Experts of a small language model: a variant of SOAP for the experts.
Below are experts of layer 8 (counted from 0) of a mixture-of-experts language model. Rows are named down (a neuron's output weights, with its number) and show model dimensions 0-127. Each number is 128 + 24 x the weight over its row's rms, rounded and kept within 0 to 255. Numbers have three digits each.
Before each expert's rows: a language model's description of what the expert responds to. This comes from a sample of Wikipedia text that the model never trained on.

# expert 22
R-heavy name and word pieces
down1:083099091132105126128101140120193113126130130126120146180067102133102135133137159102156126108122201120116134114142114122136100161105131129149145148126118159130104098131152115147098126148123147124145129119094111116105147115111139184146092112154111118143115110135162129134102150135137121138170184091113160075064110126142122126077111149115169125127124149106129092107147124151139137135113
down2:153169127125131137082121107139092145090098100115110117108143131147099117116114122141136112140109131135153117116120144096151075152149110110092119084109152149118085166097123119162101129170139138103126133092079126122195143116120138134158132137141107159103127163133117168138108109128135116116122144137127105100124104182176126156147130106143127143150154120164102174166112149153118100111191
down3:109185113143148098175110108162120139099161145163099061114076100193096162141134126110133127143158119146114135122101092124117116154139149096136138136142085165100113145177122109131131161114083145109126115145130143124128100089146082157105165143134099093134117129148145125132118124126160153173096143108096106136148121128093131113125139165116143118151137155103109121128138156112110126152131
down4:123138099163092086149153136109127133142126104144152117107104151122100165153126141180146114131108138090123134098146096135124094089135101162162153123110131111114114103143140112123153069098128118083176120132146147118097127119157102108143122129155190100119109168179114179155111131123164114141100141092120122084134095133131128126131145134143108102078153161101148120133151144131115102092130
down5:154104109155150123055140142154154170129087142164116131117130132123127138138106145071108101102128171148146159125130133099144129147146158124128099143150135130114115117115126171165096150115115115114117125135137141150167138145115221146133133124119154143130094116125161118162126177135178143118123081087103154175138101142125130134148144118144117169125142110104115150120088132108105149117147
down6:134102151153110117155092148126141125149157155104156158125160175138141126124090146124141182116083093090145102116187135100105115121088118157133168090129091154093152128151123112096103148116100145139126146137111083151150109162147147085137151119100104159097106094119141127091141103141114103112165120184115133096162112129142153117119107106124101132136153110120102129138162139113138146111118
down7:135139143142084103136151154166147124102100117118071120123115124093135156148148121135143136100112078121128118157121124119128124133112141096108116126105094129197170057159102134119151146133160086141120142149176079119174142127110142110137144121192132093119155155122146115147114122163130143124150141144115133131126116148134148140106151142137177146143122156111072100138141120143111079141134
down8:116105164123115154094158121117144140114126130149160095141098139123122164151153131117091128147127144137110146095137110151128131120185095138151134066089101176132106120129136094136130116144132075148140140142115144136144165122144147118138158101135144099113120124082123111128120209090105128144118131115102091120116139148152134134156142119103185094118112139095109125099111097136159104168183
down9:104155135099105104116114139084160121111102130117125114138078082115110134077169111132134153098145149170116093133152125138109112129102156098078157157164147128105133130089160122103162099132166151111146168136065144107132113112161096115167118123101114102139137127145136082118071132129187125111101117117110126106163139147118104139130141108126120135123110138150119141127091116140126131100084
down10:133099145158097172114123134123145109109115123144079132100147098098122132116137129123124051115102110164120120077103093101111137130156120092122144123121151120091099124165092128169142106153122082112116128133130134150107173119142150104122112120116105101098127108080131145110131144142093153109117154160100137132178158091093102106140135107121143080139119126122111177141144147110123176094126
down11:122108122147105124127101106110118106148163105171144148083199121153124097143089124094158122152145123124091138104133115121085162079146114131128143126113153140098150128140173147096084141130101117195107152105148120121153109150111118171113125158126104141164129128143118112113122145123142114103197115141140185127140127160089122119103119125120122161129118124153096115148130132124102110106085
down12:108116135136100091100134136114122140133140121151102125108148172157113154167121182086092147176101166082106093133126113166155165129143136117140099139086129116142108095122141069102082102123173166066159145130118114126151154116157142108095133127138113148119109102101129151134096134107167147130125111125114111086150134126113139137147179126129155146112166107143158134122121112129135126156118

# expert 7
Mid-word continuation pieces
down0:124112142119152150131150149121094122107061179099125123130107105114149102119112169121134137136100120139178146123112114152207104105097117171104149093100160161125134137140103109133124128092132134107162121071172168066149144123128140123131141079100145140139116145146136150108112122131112119147118150124145100124131126137117170092099144149107085124151131142146131134111164123110096107096138
down1:137126138158141127090110142077153140104129107133113101179131135087124153102131116154139167121176129109106082104113074142136110088100164161157137151122102146133114140147136098181166123132133148129162093153139124115096146100129174145097112105139120108119133095142160129120109122148106120113157146154141141137160121077111160132127133129099109113097081144166086106127131174143137160137128
down2:102098176157139172135116125126141154115070161111107161074153150152138086133102106130114139174098120119135119118145144121147127165104130148126117104162149165133121143116150126109101174134082084112137138134119118110148136140110114097139158132152066154108160087158138121112154109120144114127128139087161142096122137139177144127157140124090091135145158133129126159156090159134158125105133
down3:106121096148095117131138129132156155095114165176120099148085093173101111127121129153129136133103138119144133104124089169155139115104132132128079113179122152119131138130117127127123155129159108073082131160114110100107121115145113097094154103146144127090154122141158120155099118155135136119093124088117122129112105097092100146095128153097125120147120180056147159129125175145117143133118
down4:168139147130140142157118111133172132112122122169063125110163140117119116146101142143141096122126114118149117093116128116176115091167095138124125122138145157083076117081164131113139103138159161102156133152157136090111167151127115137111133132127134106159129120191124118113131136128155140092137128121124137121173159108149096139104123115109128157140135173124201111123137112161164162102107
down5:140099108148106133060160149129134142122105122145145132139130129119105135126085157096105104080124195133145131123129115137135111127123121158129109129145098150122111118130122173152128135129118120109137121120136156133111147108129237136182141131124150134091137081137108101147114111120115124150150091095122113164148100148136109140169118107135116160128110153084126147059122124115095135118137
down6:098100105112153143092101139110146135119136127146142166107141162156136135072106117137140113110123153127139096123169136090119154126110085135141163110168128139082114146123168101133113134125111111118166132133123124150168105168070157141091098141136104145094132174140160136091139154095148139177142125091165139120132131125103160092136135182166123120128133100121152110113131126121170161099114
down7:138126107170145139124123140139121104094110117188114147131127153107088134147100170127115121110065092114138139135146136103121112097157136107129144148111121111151149110107122148134117101152130137151091141163178132129141179107124115122152089093140102133125128125126163147112156109134144137142129060131128145162103122122138111174062123155177139107123103102148116117151088121156123194126132
down8:108134130163095137091151093124149158118135117125113124152134153139126085132118082122123153116109150098097148122133074163179096131120169185119130086116117152127118122120105124160095134122118146149109122131163106120097157123078144084145153089161166120130166133070099148160129170141118109125086109105106112144074122109141104139117136112115153142111144161096145126122115105110123124117152
down9:158129129080119129175103151119104130129117139105153153137122122134163115136095159144153161117109155104138154163114073152155096172143113138131132121155146109147137140115117171122136111124100145181123158148119184108116106104143095122132119124094164155156142128140107115138138173153177069121119115106111122139128108084153146145115112170114139160105103185162121117150154120145112092142129
down10:115109143159142110130099123136149162120120116099119123126136062124137142145127080136140039164104138127129132104123142143117150109152132115102118102149138089117134152117112144143108125146124096159101123102114159134138133151159085108167094139150117069079151115082094131129134119156105119131132135160172122118159108096128143094107111120112107124165095121112078079125118125104151136128102
down11:109093106138175129116124121117143162139130159150182141108116110104103102142088130083117132128093092119125067124129134109096117086133152134119122152076165123125110153116149142127100124154091114151117148123161128108115117121117165155123116130154124151170147144084149159108174086137126128146111105122166127141132151146112091147090115143098145143092119074168098149117144148153095108098123

# expert 2
Name-initial capitals
down0:117142148115135129174131103148126105159095114121128065147121098107130069129085093123124117139135122115138139154124120170119110077103087173116120111155174164121153129110138130134092103115103141157136143122163107104139150148121120119134079134112117120112106176153105077152134134156133125149076142132131133105120157086135181143112136154125109128110112143128165141110099141084136175121108
down1:118120116159099087149113113100159134147104135078119136140126125100118124104116171150166115129140153160078154094136116149154073136123125120152125172146120151093118132129091140148143131144202146147183135115129146088060158125120131105110131089123112120131131094119116130135071111126138149097120112108111163094145127145130111111105089116136087122163096110109152110109131144114129128100143
down2:124107146147112144117141137110140135108112086093139098108188132131132078125124121139134095138127109114082121118103127090100134137163102124121139132101168189119154127134144117172101188117108117158131113099120118116149092125096162073115138093160134140138154132090123131108108088123154147113089096138117136148106122141134138144150131115102106146118162194107117166105146117114123145139181
down3:158140112132143166200141122139143164140134114162135131138111127172119151084171124135144120146121136129122122141123108152121100094125136132189101123193107146098143116123130131138123118152123160104089116141136146144130145148137179142108119143173158111124139112144133107115132148177119126135157123098094093116138119096083106145140151179117150085126136115093113134147195160155095129130114
down4:141084153120097154187116148097154122119119143149078107124068106175091133143162128142112157119113105128183151115135128108137103156135128128132105118143154103094151152145117143135109110146140101131158164143180158132142149120112064143171122123147119133123144166083136129127139121128135080133120107090124135120184100111127169105121085106127139119140114171121088144125142148133124134130130
down5:123119124112120114059139152129138135134111161140145083121130156157118120140117155121135126107116204101177146145136131108140109126166150143139096150121129147104120126150159143137143147121087102141110105136132107187124128118111181124161127135124156135128136056121111083158130142121114123119139099106114164174144108136124111131138157104135102128150137118097152180096101123082090127084138
down6:144093149138108096121122081121146108093132155128123141118137143101121144110079150114116154164120133142176124129159125132086115171148144125165126117158134145144134132112103095155067116138134111100125162119092113135158069191121125105097132125123122108067127120101120130074156125123121136135126099095180167107145149125110142100115111101113128167136112125133143138107096171124099124152104
down7:144058170172135120093106125204139141109112119116154111131135151117147150148124137110127144174094139124150156134123117125130105094146183081145092137088146105138158088140153162122157105147169128141124103148179128107118153093117132091127151143175158106127119163131116108145154119119149124116136100161122145152114136136125141094086105148176156114133104119127125118137115152139124143113124
down8:099154166106096139118125093104118156148111129123117144142152129151127136138106119117116146126134135095103167101110065198108124137155105141179117095111136148160119110142129127125124133156134129161118143103154095103086138103097117116140137122092168144141135125092140160146170194111106116156142131124101073129107081139111088171146148080092106125139121121143109125112116100114118141110122
down9:174104165128118148152127144096115122145109151118085095142131137125180128108175115150117151114176120121155126146096096120158114143123101114113125144097159124142151119112184112153113119158126120151170119139123112111149153127126092115081120130133086139125140107139114084124172150110166109085140146089115131172150170091127158135071095120128138153140079108123123110162144134137126112114095
down10:089108152127137143113121116109148120103100102117137127165108095112139108138181139114116036136136142135175103085097139162144122095128121145109132109140146138077145066125126102166130122122124118125127106067135173146131139105130107155156109128125154123142124113150094159116146097146115123138133129121164113134151124144106100150151125113149128171161096090118093111123172112158134129088133
down11:098092156129186144128145135143144127156150140121140137123165186127134130113130124165108105168157109138128092111144143111089180091186144119130085122108152134108116117140102182129140130127124141162125123111163114165103100143083178126149115152163144116136121116131129122124144092114132151128169103092157103106130155112068160136121124130168135151119110139106168132116129103084134146127124

# expert 4
Country and nationality names
down0:110126119139105114134116155135087149113073181104105122156124128096154078119145155164145126098116103133129159134167138193133183105101142116122165106133163154089147134118134108129119120114119160127150078081153123093113109091103171150143111159092130107115134134128111133115110118152097105130094155113134135155114138117169147118131118129092099161099139117101143155104141089137135113154149
down1:130113109125120101162119139104190112135100149109107100162125072133109171128126114088140166117122139138128143086148102128128129109128153169140136159110120115113127115145102082152155099132121168113139109150124146152143123120131136146123102118082094102147105083077143156137116137168119157118162146154104138110072114094097126147101108140108119083160099170154139122095090133123124109147103
down2:157132168132114118129156169094075131111133101121113121104148153101104115115148082150118130159127125148173101152144129136077117146161110105132138138131103132155106149125141116095154152125079141130130124123142140097119152096174181126133130139154098145088140143123113143167114140153141137113101139151156110095116159159130147115114137106099093156200195121098152134147115127129105098107129
down3:135151133124135063165095111156180196104125132145114102161136091180106133149139165128130142121078157134165135110132116124102130142132137113134111125169114112133124133139121112091096131105120154114105112142061130143103153151118115130104146090108137153117114109141129089167137113108132139103124137097121108098158146114125091129128095147091158087139128119112134167131197151124117148129122
down4:151098091125091141141129117099135121115140128121090124120074131117096166156116132134132136098151132120156097124124102159155119105162145143124141126179104086127130116112147160096115102120151113059138117122171124111122119152156180119159130138163129153107150136144120125137092127183137127189144126100113177103168110110149191133115120150126144115123136165108161103135132134118094116128162
down5:132101136135133118051134154118118148123109135127144108143173146120149099152092172115083125100105159132152125177121114116155139156174135130129137120128085144137125121131156160136150125143080080117109123136128158170125117123104160153168117111130140165125139122136147099134099163120143160121133114151107113179158125123177134174118159099143132153167125147096161151095152104100112144095117
down6:153141148098123166143104104092077125128125134128109134123122174162167138141095142130178126134134155110155113107119150131096128128087104153110175118139129158134108082165112116113153127119111090126094142087094115140157122156132152103131145132164120142101115140137166145099164115146085124155151166115146110089107126166141160131125093170134112141165136133121155107143156128150198147126122
down7:135112176122104129140125125159165162110135124106072135129120129115116146132120114167098165139138106141136089138159120115089152111113160120161149122095077124159173137158118136133118091178131108135150122144188164135125121155110130114111156111171124124102139116123136120127139123133117161131143078166118125102187139134166141176105170117161103084138086139104123123134149118135086112116126
down8:169102169119103117131125092100121126080136107153158144111126124154121151135084110108065147121141128125122156124170091116135139157150082163156143083094173169103113101148125140149127150121149127151154153111119111058115139156109152123128136117148161134110115113119118111153100161096110162122141126079122128142084099125117103163137120126153131080110131101150147146127102146129150136146157
down9:156140144100119138142077116111152126142138145113110095181101124134134123102125111156100172156145153159152159167100118132125110110101119097079157104196142111107161133166151135117116117134119100139150130138090122104126158133138120151086043102106116116157169114127161125127104132140140139123163124117124114131177157115118148124086123124130139135143091134119102116167154135139126110124081
down10:141124112151074111160112159146118134120130095134134124113134069134126139141154125126122066157111159125103108133132109133153132097129161084091147140140121108137101162138158158139096075129105149098125172123117198172101158122141083111114158111130098112108120123110094148121147113139095127149152138151135132104169112129093081144137103133127130101163109126154113137125149142088112131080116
down11:131150106112147140136158137132158162156123146157155109085111138164169083093126150123141139136148119169118119139121123138137166127139071109161140163054164134116104107173138153168112105129146095146122143098141110130119118135140138178138098121122133180169103144158131141116126148145155103129141131106100127111124144157136112097114158147153151137147168091182155132121115110155118164129108

# expert 21
Name and place endings
down1:150119127180128153127125125115132114131094108117141172152131092143124167147129162103144161114135171096134142138142108123149097129119154168174157175133104119135145144136128133137110104142157137106162151117096132123116157152139128158167043123099148134126158078144151103159089145131102136140170168120128108113099119122125109133100153185134101085113112135144153125082123144133116102122135
down2:133157161134120216118132110121127140116131091133117144106157155137147116097107119143143098134131128109126123110127148138124123158114152133127124097122162166106124129095168118140115164141087142123167121110093116077152133131147203107132131149134091130128177153158114137124112110151147104136120135150111119097096104151145159121149153118131120185120117091145126176179160156128133105108172
down3:107137136129105132115111146113117142081114136170119091117069118132090173136118126123086152138091111106151112153171128109150100127112149092163090117172074090141090127117120173146155145141126170058136144139130141104137132154143135136136139153123116123103128127142131104152133124137109172099109097167096101139128153107159088163126128157143158111130106130133162108142120127148141144137081
down4:152099094139103097145122075095180127147121145135109110107129137101066158133132139127173120101141150128152140108135147147180095144124127119118113131146150095081124118095156148151133103116111117120153137139162126141126116134121082126174158141134156133151096131171083112135122108157130108101134096136128156100190131116136130129103156116127133123093119171108146095120085121153073149148117
down5:128086113126108116051135108140121158141102141139126131105150161116097168126100115073132152086140175160157150152150118121119119176153127117140107117112125122152115130104106149155103095152112103120131112164098096164134105129144163123140101119108120133128126090110118093128128094162126111108130104141107117166137137107103086131129144129117144127183161174091158163116067113106122130125117
down6:105107118142131163082094151081101121141125165119127179122145138158107139101147138150143090111117119132142117152176146106111166128141129123182196134160139113115145112091143101091116150119138129168128146152099103118134070144144123081130134153105128133089130129132113115074160140123151172136140146134177152116104123138136135124143137121172141147145126121133131118130146143108199145110121
down7:159110162131113121130123149121095116111106140136111106131137120116086122186118138142152088122110103141138116125125108098157098144116146117163091096072092108145151086124150158116158078159148107128105090121136132119140148134118164174128157120138167131127139110086151136159148129150149162100183132142115108120102117145128101145088118135140168094107111102097101176151151158145111157160112
down8:097117122132059161161095124114072125115118122134129137153088138135126152085126128155150175148168127122104162094144136125136155177156091184147136138140153142138105126139118108138143124154106105170146132113133119111121095122108100109129142082110153145126088115087121128140127191144102143165130122149128149092089131154122121140141153120104183129137136117142155131106099125145080135107133
down9:120139161103150141117115133109145114107136067127138079160119129115122101093120117139145229134120139154132124124162139118121115105136146127103133111151166117143128138116193115155139091165110128176098143140143135114134182095137074138144140143120136130130141132141119131142161162125161081128095102141093096143099113120124144135104153161129178158145099146126126108128145101147140129120103
down10:118124141104165114125120179173126157119098093105066131121125115146114117145116153162132091120141150105116099092126131158135132116130125109104122076113125110095121106102108138145105155090116111095114193119123196152141164119123098085127150118088098074150125127081130105096139132116123117160126138113128119185146122133108112128115118144141108121130109103154111105150146153148092112103147
down11:137136156109130106099133114172108104167118124152127153157145122143098066103111126141156128133119155210085097134122152136079164131119107140146143127102138087105143127141150117151120133156108144136139135116077127161071131091123137160118150140172123117118141109122159122115111131121158166144134099149130167127132134136125128127125103134130136165144156108182166163147161117135118137073102
down12:169097146152102098139154148178130109132116171118121107162146184123125124155124176081142214150145150102124166113134124158160129172123132104148153094089138092120155143131115110125119123119152154132132154125109084150134109105158123110094145124102099148099120145098120133130143149117112142111134132148113118125162113095139145152133186157156138161112154133156156111119127131115128099154141

# expert 27
Proper name pieces
down0:125080129130103113147108104166144116137086151123138114163103102136167134159116136162118096151115115141145129179154128146125146122125099163124131118135175180137138139105136129119151125088150109143154140117157126099125167133098146153146116122111120153129092118146119109129132085185134097154088114119114167136116146069152180140099140124121053141139112160137135113119145103101122166106104
down1:155131111128103124140125154123101137160099138150109138144124109102155154107117098122144153103106135078084093089112125140108109110111136101129154124151077119070131146133061075163112109152117149121149127118130101119118129107149113108147082094078122093134166119141184118127091148115104119108133144130115145105109131081072118130115150152111108089107112157126110104141144138136114120091120
down2:140121137123113184127187114144131160141134072133148128101154143126112076105139099156159113135125145109118146141131121112109103115097166089103134091116159145109145124167136096141089154112117142117143123154102158108139115137110174109103134126164127138135127098141130121115110121159131080120115108126157109143137135158153134146185170115140088161140144136118142157189166149122159119124186
down3:116129106159119128142092137125130162097131158128126100118114132150120142146191106125121151125094154134138117103122132167108106044134142112138103137149095130104111166099159149128126162140106146112126097178105164119098134104118115167098170092204125125089167142153157131177126121153144112143105138110136125143166146121099087134114121158129121114130123141128144133145137171114105150113118
down4:150161126114110139134153105164161069143110131170115107144112106148085119149104168122141127097096094103140118104112070144113149129139142154141115112130155124141125127126130122125123112160124111120120131137110123113127119153167139155134117134156131114186087186144079103156111144136166118096169118128109142138154103122142129109095121156164130156089130183107142093106103159174174126139115
down5:146127122159132108051142124157141135133092125133150123132109164134092108132081145083119122089118160150160158117105132130108132116152136100134120155135138155128116113119164171156104123105120131142113114136104151169143168114135219150185145137118158131125123112116103101137142126129141156146142089094103144158111122127137122133175134139144098156137149104101135162089079096129130139111134
down6:091112083133157120102114113048134109088131119129143127125144143131142168144105134113164126143088118131120106158137146130104081120134106139110139103121099148100093166122154138125108140103073153102162137145118092123158086164102115126117167131127085145098136109152148144095173139133151102171119127122133138089127094145144146139103121090121142126115185124168169129124105130143147154130117
down7:154081140105101130173068147140118131116108137129125146137167137131172096130128131163145107161135162128150131151138144128154099124120127131198138090066084129129153119147100163102140113124135145146111072126145101114128169138138079107101134092142172111119119082083109114151087124126139135115145104126164117135101133113128137149123107094130156110137132148113085143143105115126099158125114
down8:158119161126096153105124123102139144095132138122082103132071126147148117133125118111091162159142139171085126082142100167162098150118085137130139104107140193112120111127114160125073155115140142151090146101133109140102163134141128091144127117144165110121102148088120136141135147114123127182114131124124100114076127119110084146126118146105126099079144122155143145089123124136150143100122
down9:134160107085145115144096129133139129105148086140119110096091118124151105109179128134137162112133189131121134162137135058094123129175155099137069118125147116112143119116154183106145070151131108111138109134112152135085134086160134121146125150134148170152142145108110125131110110130185129098113123092150133125099118097144152116075109137117155153137140139143127149140150135161119123134122
down10:143120096114125120089103101126125104100089124135124102144114057105119092122127119126111021173145143148131111114125129126125132127153163142111142098167140130092121085109121152145111102102106087129099136117100118154144130140157134122109150109096133097114135111119110111145107132142115142104159112157156112139177115134110140119091107149142110110150110132086103165141133159125127141086084
down11:139117133120127091106136140128148124155109166142123139105138169142122110128130119125117139125144114150119092121135146142122177145105097141157131137127120112130117156134135153154123164131087064139136163088141121155157118148131147154165161117155100123182162141129142111125161129110125126085164115114161130161147150125064192142086126118134135149135137081155144094119140107100166074104080

# expert 5
Word-initial lowercase pieces
down0:119141110103128138119109114139115110112094182112124113092077114137125122087138115136143148127117101139133147132135109171164130110115104162105156092125136142132128139140102116156148146151101116127138137109156107082116158123108134099106099127122156147080125135160115113131130174118097145163077101112133098140164152161139130130134147117101064107165107069144177160100093132172134162139106
down1:109117148094140131151126158123143128113134113165088124170070115126104130073123140130125155132131156104099091139145094101119120110086168105161098162111104136105121158110094087126134115129153106129142082128125083133139130100127157141152114117126135134118104114129130151145140158140118168116147173171091165083135113100133103132105134168119111142090115102122077126126118177123126163088099
down2:118128138111119138095106147143134126132080131113156135118124132158110070092113109131160137100135104114122096131095156110138107172123087142129137135119127115116146152123164138120097136148095150116181158129111110113133110112108148052137139128137082125150166163154134105122127143148131160137094151087091136159088141183131158083136128107108078129146148162148112145125116135097116122136184
down3:109081095140117111141115105154118154103112080145119103179122096148144158160105130148092162145130146116146147102135105132161127143136135098132135088171091125138128137144104122118111091115107174107114105155101162145133190150129124131115134141174125110129126131154131121111130147118102085163108137121134146116164124100121124115080070172104132169127124132097148147121125198099104118130132
down4:151115115105082122140169128120112180110122120131109116081166136155111133149145112123172119130080146131122155093148126146150112112155157189129138151137140089142102136119173126121130092141127145144141155155158087155121121145105086118143168149121139130143133153139128123161106131177188166152129106123146170095120099127125140129088106157145135145108148163116140089122112106165087152128118
down5:132099117126140081084161165115142152124112151122147086120147143126133119136124157122107111124110175120135154084111138113127115123172159135136107156151149151102101110111161154176156155142099099108108120143146093144145139127119206144132128109130156159070157083131118089186115111122129143130132100125143118123170101152089121129152138110139117123134121113100111107089132134125072151126139
down6:123130142122134090120113127084132088106125162124096177142134160119157163115089170128149140123137152140180126122174144104140142180070127128113157129094143118136099115121141123094115120159111122112105132094090080195152094156139113134124100116128102112134145114131144144102115112147124094163151114070137126123099132152158172135135136105145088111133105109142141106117106148110146155104132
down7:086124136115132124095115123126152152093127122104167119145161176085120139137110132100128107116098118104145111144126114139160118156148129109164130123099113113128216136138110119087122113161127085170111113131097099157106158128141110113118099151139136123156134113109113132142168122140138132149142151170114079180170125112190137143090092115181152099121118147105107097125145137129127123134123
down8:092144126132134139102143105185128143116111129146132101163108126161110141140086124122080112154138115105101109135170127122135136119152106174106119058122110187105125147124114102152113131113090155168129132133190096159137157125123083103153126126113118160150135115097071102137152130091110087140152096136166133110121138117127118164141130154132138119100147109152148144092158120134107095142135
down9:140126130152126111204104111126132136104113113141108125148071097112109130131144112126186136115154119142126133134112128148117128143111140137112144151138172112180144092132103176115069118149113154123133142134098154131129108097115103125074147097113097151139153145124178114154102164156147067101151126103093119118165137101152146130145142140117152139126074163135119144127116106130152110159103
down10:147147119115146158121106158138126140133100124110124101140117053158136178167147122123115052094103108142145094083146131091147148107169143092118105127129112108100141136149116177161132086136097138086109142113138153114130131136140064149127144118098088107133152134081126112149101110155091136153113119150147134131172105132120135099131122106143116143129101128139132160114125147159125123120093
down11:135098105113107122112102141138158130151117135104165125103148116115168077103158130129141085116132103134085111121153149149149165093125104121147133146093191158146143098139169114115112128106103144144070097114154121148139087147085144163145146118149127131136124127109137172141140069106128178129138162151166132110116124168111135106109133097119104156133150113116146157125129143078131111153096

# expert 14
Noun and verb stems
down0:137109107149144170166111140138164121126081177105126133129126123141136115124127151164143093148114123115128147094114094114120136114143138179085181114148162167141148141106068122090153136125091124165119102128155128132132130107121132136170121158123156166134135116140155092131120094121129117132117168140078135096165106141154151118136149166163072127152103102117153115084134102154126111133100
down1:117143073120127134105121146080163127109160139155119118108136102133138188103114162166120129114106153101147096096116113138089118113114179136159139140132075115123127142140123115178134109141127127150105110148134126133099178136152122135152080124103170104156147125136138147125112161082118136089136142135079157111107100119088156156093100112165132087112099138154108107092119128100134118138126
down2:111133131126119137143163153114173133099151090114121153121139141129136131104132149105125092117147156113131129137154113146151126156111118144101107134078168166111111113072149117102083152109065135142129160088094131079122148110138132100117204118138086142112138147114115142134101082156132140140100141136110129127125150129147151104124137104089131177168146120170112135172130118160112135100160
down3:112121132155107095142109129122157140128107102131086107154078082142113129201132129126130151130150165111166147145112098151138097118134094084122088111133138123134140143121130132101116120138109132101102121148139157123105157126123128149128171141186132106157091143164144123141061123151147171096099141135096142133125104124113112141125110138128166119118138169081086150126148107081084136147132
down4:133153141113102131112117120131134118112078101135124097102114125144098132175114148139146177107131123122164082113110137143120115135116124158083132113143172123097110130136125120136131085159128139112173108130169084111150165124136098124116197122104148123133099155161128123136185110128174132137139150174107125073117142097151126147077089128119152158090135144115094118109124128162150156144117
down5:141107165136106127060126162104154177122137157160146138112143150128131140117109165091112140114112163146119176144105107149116130109149127143128125127124130127105113129126147113157134132126123121115128112077134122168151121128089209140145156139149119134116127115132136123143120154108114148161101088093120110149134123145144108124148158126140118192147148095147168137060148169088090163145121
down6:152121110075152162125089123068111142117120116098141129107137151165132136114119072136139141119118137138087121129152120106166145124099100146125173147146137128142142134100137085130118128085118102140143146154134087113145094174109120112106126129083117115089153137137124118132170128104134071193139171082125165142133100116115151115129129095137146163125151080138159155122121136106157128110116
down7:115104154121135126144092177113066130066114109128106120158061104098123097129127112117152101127125170151158149113102110126158117161110137121155125101117073157106135084131146138134122092131115100170102141144156109114164150107152135161161129109151173158123104121139132130144111107152165129128113101144118110156147149123128085155119122158165119120155111138126084131150156137120102127099114
down8:135155148132097103139125140122138100146118140123152154129122118138076110142162132106099143137109107116083156115128109166124186154102119170107115103110122175148133101149139122130126127098124153120124154078135139164133165136122099105161164089127172135145144134113076136126114165070132125116108120133144151116110110122083104145117164098143156130158155172094165127084135088129130135160162
down9:151178150109116077148137123119145114107121110154121148149093109162120089077156116131172161127106156124145133144125129134128115131133118102133160125126147119096143126122135138090161109170095128138140118147112177112109127122172054127120150142121187124141134135169122123120092154145112084102103154115115107088149158078163130151107099141118154137085105156126117144122135108161142120140099
down10:098135140159111102146138154146122121088139134140166120151072109121147124132157105129105018161178148119145108133138111160146157128131105121091138091124152130100100150128112153140134123142106149121165153126127110168079169092122130116114116137121087120162135099109128163129086120140155079124114110150155111161157135099107103144116121125137097107132121118138110113125162118140127109118099
down11:133090124135133154115149124127121077165144147156186170118106098110130094098140154121176111131114089137088134114124127178138142116161144107161137143100136100073128142150136135140122147144147142122093156090145145139119100107120155155083143154151143163159119133117118159091163122124148141132117108091147125074127081163092118141119112146133132163125128104160181114119127097123133102106129